python train.py --activation="geglu" --moe_layers=[2, 3, 4, 5, 6, 7, 8, 9] --normalize_top_k=false --routed_scale=1.0 --balance_bias=false --init_std_router=0.0175 --vocab_size=32768 --norm="rmsnorm" --tie_embeddings=false --optimizer="soap_variant" --beta2=0.95 --grad_clip=1.0 --seq_len=2048 --dataset="wikipedia_en"
Below are experts of layer 4 (counted from 0) of a mixture-of-experts language model. Rows are named gate (a neuron's input weights, with its number), up (a neuron's input weights, with its number), down (a neuron's output weights, with its number) and show model dimensions 64-127. Each number is 500 + 25 x the weight over its row's rms, rounded and kept within 0 to 999. Numbers have three digits each.
Before each expert's rows: "comes before" lists some tokens at least twice as common just after its tokens as in all text. This comes from a sample of Wikipedia text that the model never trained on. Tokens count by the router's weight.

# expert 37
comes before: " |", ",", "–", ".", " to", "\n"
gate0:488496471484531483524520488548534519532526532486456485497524485506496563515530505532514493479510483493494490478534518469498477516493492474529500545485500490448501468487466511488550517529506511
up0:491485536536457480490485521500439484495473462505489489509489514513504499535488493534529493530520518489489497497471473513465504477512511496503504495504473526518540500500499490508463485447490530
down0:477511489469492555459511471483518527537505491508464490513451543508512535493535466520488483458508543523453469474550480492520536500483482515539516471565487510507505512501526494550488500549533469
gate1:539515540505482468496463468491527498515513497530463481443524525495536516507559518498486477481497480518496509489498495504522501505523494488451515498519493500493502497524500439472522544475525483
up1:491490505539549492522551497561464531514471486482504492497568443498446510490501488527491515516517487474516497498465445505453460440501522507536437537462470448468480462521504529496465515533480520
down1:506487483473535477480534494506504520462491492491484495481503471502497486519503479519493508528536480523513468458496476551436500489498460521498452481495469517451504479545492471472456493494517507
gate2:533496543493480524508523423567486516517513521518439483502519506551516515483463498491502489517481507509534537514516504487451498487483515528485457487523486499485461495527554491456511516515512509
up2:470522478496522495483458555443505485497488497472549549509463510483492492489542518495468520477488485511443474503478488502546526546519482496513507490505526523531548521483463499526510481499497519
down2:441487499473520470503489546489497516504495478506498497498486478492496453511501502506511483497480486513468522503471510521485517514505483485488479485508507492529541483520493501455483491519506495

# expert 43
comes before: " ", " a", "|", " his", " an", " born"
gate0:510532468498534479485517498493481489488507475482471503536500565457510525530509508497501514473462521507483520494509517479497467519499507485449503463488512475496499505476581485463520579532495530
up0:479498528493464491508453484479527511493517522509525494475492460513505489442502509499491491519526503485532484519490451529495516479501487516574503530507500508472484514504444508516482431501515485
down0:475508478499513535541497447487535463487514507482456479492479497512532477482492465494484502485475493474480507504435513472523533552532506488453487535473496472495507482533454501509487513491547514
gate1:500548480513485467506490498469527518507507530529532470472487493523473519478512503548513508511505565484501512530480501494516545499497468517515461505507544483521527487510465474488510495515525440
up1:497513471548466521498510507499535503513500517509550483495478474509456507458500506539496545521533527506492505527450484492521531496508513527506510507473537458543482491488462513506501508493510457
down1:454498456521512519467514501523518497524475524507524490492524477488475501535511495511489479497505520503523519526477503496484478509475495476548525547506523507516477504498488512499521493476458489
gate2:502512490483530482439511494544507499549524506549494492514466468483481557529471517505473530432527491517500470482479531530512510509490433518498506474499526498480470530496477463487493508530501500
up2:512528480477500501435501474525537480532523503507506520500467494471483524547489545531469504432541504522507461488490520510483477523512432533490494457534512479486475520489478490483490498539502528
down2:498480452504515510486516487495504510525497499492526512510484503494512501523450479499531489479458504491493471568483473544535504487465509467509501501481534502478477484489510472495494519529452487

# expert 44
comes before: " ", "|", " is", " was", ":", ")"
gate0:510531508513554507510476533477508468490505526504493503513473518544542515449509509478461490479453484485489533501469549498495501522487490509468481475515452496503501499507495454487482554564479482
up0:466477492479460485458485467515502515507514455476495483481524475459486498489519486500506519492512539511525510519536501496563489475520474519513504515478542504508511556524475489488532454482533509
down0:497489514520526547508510457464469518482499482511518477447484508512433524528492478532521476500509498510511500495534482527506529504477499535517508482538487517499535475505537512455507505454518495
gate1:454499479515525503480474445511526496493478539485496478515478493553488498513464501466494523506461488504487524455510521492525509521496488495497479473493520493558507496498497498459529512510426506
up1:549529484495510497460512555466501482501475491525538507483468487444481494458521523496513500497485495509522492523506499523478459527487539510460486501523484515456508515500490484535520469479523542
down1:507547571477512525519486496493466485498529515485499424516490475474495538463491468442507491496495504505549506526529508508485483545520480505481512551571460506485480486483480493523446485481540531
gate2:515530471492483500456442540509514516489516513499552495515489527487517508479490506494496531494520519482489530479512519481467456476491470507499512478471432493497497518475507465505492467482463505
up2:488486514499521505511532456452484489523503479515477473477496467473500505518506501486508466497484488512519485533500491511537512537519536519487478567500520495499523506531512531490511490515518478
down2:480510508517523541463540449485487515485451505515506512491490451493512503509505543478496530514525475460489529541491502503468518479491464479454522488543509480480439526522497489485473486482513501

# expert 36
comes before: " in", " the", " to", " a", " by", " on"
gate0:516492496443482494445527490520473531482480495512437513481525504498541533488571499533486509516491499480502492524477520469502507534519464520486520541512493456502509496506505505480533540507492523
up0:470524495557539516532453477474535497502501534512544491540484503515468473512462507456492488507496499503501498492511512541472518493490527472504478434469517554511518556484493461504479433498530469
down0:467540476473503441481468515492464462511477511517475452513545499497483477504514549507538509540462470529461500519500501494503519493504489491537493454516522538472486512492485501470500480555522496
gate1:493529459470513531498472471467537528541489515479511459489495546524506486466514481473506510490485489459506532495488505453507491455506497501508482472492453515532492457498452518485549450523471559
up1:495475470497555541476511462470514493519477481512514502522509500492489523500488468481540527479505499467481485493502472446489492469514518504522502468486472495486503466493481536500497484505481536
down1:502468467502479474492535485531507518505503492461499506544471505521505484502493500481524502492505510487482466483531482471483506444531475486519511472515476501481475519516522546554515483457520488
gate2:487513516536502500525509502546519537504520517476493507500532465500531573480541471469556524548470468451508522546527486498513505510463509510485469483500490508477454548489506526469502498508479448
up2:474498513528503492482511469482481474542479506509519506500498521490491441493533541500475506506550523535490464486499514520500523473510493526524519501505469549512529474495535496472485480485460545
down2:476491504521502545491532498483476556509496509515498518500464513473498508543501491498506518474458461496511504508479508523531482487483471483498476524471482519489507524477539555469489462515474511

# expert 2
comes before: " ", "|", "201", "202", "200", "199"
gate0:551510503514559553504533500501510501523531497525494498472542507497519487470500494513481513548487507446499497465498518471529460492575524506486456494521545494514488505453498498546512501501526521
up0:520476480509506512465478486487510529494508487522522520496488509510479467460488499530514462457537534507503475464477495513482493473528500495494443520567515486480515458529521493490484492490507524
down0:504493493498531477503541456513533503526472487522514525501489492511531538480536488531510456524577527508492521477494468506543484456494500528530509479491482517508503461481512510470511480482497490
gate1:510478485513476529529497503529488471486481474482503461510491479530451461488480514526517566519517504513499497478481489459506471477480504480510504496528490473518561501526516528467504466502515512
up1:519502518504461518542492535545517473490495527537496474532487497520479462485529511516522579546514493489480464492450500496488479496492501469526497495524503504503570522536485508478477500504500505
down1:513494480532486487499504477532469475447500511481518527515528514514568504472488504473483559487535457466502533517479497514493454489518560510507489529491501500499527514539483488518518521478490527
gate2:545505505470507514490523488514484464524507557514443501473475543558496536482525514483491538518476519526485530518523507489582469509528502488519451539504467488525537500523515449530493523548474529
up2:447533508505468478523457503502508506414480453461520456526526459481516463498493509514484471472490510462469492495512458506486511487483476525435524481539523489460470512491525552480499485508520443
down2:508479506510520459526451489508487498476506514493517470505541510561476484463522536523498515534475525502475489470521529520499474472471470537528510519520493466493509499520484486489463488539518502

# expert 60
comes before: " ", "-", ".\n\n", "201", "200", "202"
gate0:487538522438508531499499458476503559523510516509494513518480479543458480494486496499475476474500473441469484498462504484505517486510504497523496492503508503477490502516494466454493463482518536
up0:443553510475494531486543469489484521523479478530518514490483489527435494517479506467516495527541530469466482488479495508496509474506480535529520494479526517468483477517480477460480447480498493
down0:488510508538477468510555453517501481472500439547544504530552501488503452511535514519479511508510493474481493479524473508506558466514516501483538513480522532516447453516515532483501478520466482
gate1:538510492459539510491491540529522533568493529545511464493541526502485458509482506503509507485525519485494466514527512541507545515492508528479435471485495492474530517532534487498489479518497533
up1:516541513495486450543481524526516502536498476508504454523507523511502485510493535469517508452485545533451497491499523513514485502467498512478477469496463476517472513503544503449495485511508503
down1:503526535520490474529546457496514475461498521542485493513522485526512481474470560469497506482476503533466476467518538501524503478459508438532557442534505518537539519508502487499474475469501547
gate2:504505494499505442463463488493503527537461495470542479521499525486480439494473479513491484494505500465503511540512498479505538469508484477465498464573508482454487479489485503485515490543510475
up2:483528480506531469492498494460511462486472474497518462472474516456518480453478533506529475434524491507538544459490490489498551489529452506485519464535510517511475483514505516479500541522488496
down2:513499521538482501487496480501489517491487489498505519494463514492483476508472499515523490494532475555528492519529517496507438506514498490492485445505489539473522521462480502491524504527462505

# expert 5
comes before: " |", ".", "–", ":", ";", ")\n"
gate0:517501489487494496464545508537501536505459514507474462481501470535483490482511471479484519463531511496469521511498497496494494536461469478511468489468498507499506501490436507523479537549477489
up0:486495479494479512465532508517493520502474520526471447505474486531468519506517443485459511453518501491495512511524476504498516535432473468523539496466529504494478501469442493522475572536462475
down0:464504493519499478466482454516506470499506504499480493468473523478463490505514492496524503492542434475456473473448495519446548497474489458504467496488486499418495500466478484508488547475515493
gate1:476519525455480521474452446514522528510496507471503486518511554527496558481513549487507462500542515478503490508486478515494498535454424523485516480470501499478480479486493484506488540506479523
up1:501483510449498495479455469516520522502482526497512498510474558488525527535478543484487509508512504469451501457483480504487496495453494506482517479495497485500476469487509511523487496495490504
down1:495479495479499511505486474525528523477462498508492483514476493493506503508505502483504489492554506506483472472510548495501505519486477499499509509461514497507497473556511528515469481514507482
gate2:501524457474492506561511504492483491545489496481507452480554535491517495507558550502505526512530482482502517486533502486501458514506527510446504491498499449500488431513490510481531519528494538
up2:484499443493530491525521538493453506530524476420523458533506499514541485495514535503514526507525472504460490524554469509496510477471528507472487471503487481475509436538504514499503534483478558
down2:479493521515500513532519500479524474515513498480511500535511512469460504485477466536481519512539444557537498545480490501514505524491496471499470506457485515475505456513489509500491526500536495

# expert 26
comes before: ",", " of", ".", " in", ".\n\n", " to"
gate0:504505495447543541469485456483500560501471521519524490512495481544428535502519496468498493493486523533465551503527481530472523501474519527511464491499538519483505489503506449483476508481501481
up0:469507452537496468535547483514477470507529490445497514467510520469520486486500510534492501475498450471563460517458539449527511476522463483479549473488494491498497546479500524501526499515529504
down0:495480506527540510533541486500463536534510467492471530487490482520467523451526511505510473458537463493542547460448523494534472527513500452506473496517466487501486491512560497476486513531444538
gate1:549530493469507493519518487473487481519506539512441462466526517501505504546514533493476542508508544523494514473517535490500489496509526475519520524464485494535511528537465502520485522532480493
up1:505535486505505495484453471527446486506459510501518492474501475520488513496522462473486499536463508509514511524515476459467516500510485513528522488510551485488453512450505531506509518483528453
down1:488489510473514444474533474518453499503482517491467521481479516528520494493491509493548476514469477513511480481511526509512470499504506481522520519474476504458502480538540524509496530471512520
gate2:494489509478466501536529500498437538466511505518490489503507535516513513520489547471498497523464504477452511484481543513492523472524512505531501510524495458471475552500493467499539515468495477
up2:526472483467516477432465495471481445502464500480518515500545493470498537551525488521496488484522480513481491513493486504505508490549482536505449496459520530511526498456529482496505529487494427
down2:472523511501455501478513497529529462493469466511521512580545507464484524505505507456513519505498532501433522491512461481496491482487537514523484486486504509493533533470506521470509488471539479

# expert 40
comes before: " ", " the", " he", " a", " they", " it"
gate0:484511465469484507568577485515466519538509462466530491492520491504487507502490503492497511480511518491522496518550478493500513540513499503525468487485478481521460440526501514513520513512512496
up0:518509487512450455543549470503462505531503449507492512506536513519501507524511512489531505509506498498476507504496477499516498542504445507497501525483446508511503453481486515499516468520536506
down0:520477512493500463532430512509479510504491496466508504502479510484495516529473526445491502496500527491503502452493506512473500482467492489512439488492470488467478495483479530475540457496494518
gate1:504511451534476490467478467470491501496506458500491476478473485472526525478484525484530499512530492504511533484490523501514515501439449529500503500447482488502497489474514488494523510511483494
up1:501494465530442513462477478455491488491503472519504514489478467482523524495466534506540501490563475509488533485494493482539495476463462541511503494466484514512505470465511496530514489511491507
down1:459493465507539460489514478523476526494501535507495493479497450495466493511507515511470529485501497477512480503503515497511540483516506506511493521512555482533504484568498474496475534514466483
gate2:535514487478522476458459462516523506510469494459516498500499536492513491491500516487467530472475518504457507503509527481520496512512509536484514512503496478491526495517497495505503486541498504
up2:531491511515487510467460470542523528493433495468520528530518521509522496504477503471513517475480483520469496473499507484516505522485495495507525480491516517519542490470478528519481465518535517
down2:514544461534514526484522486485512542454464499501513485478505492495541452508501500495538473511535493504513487539456533500490482480489515498495502469463517508494506467506506446529555465464512502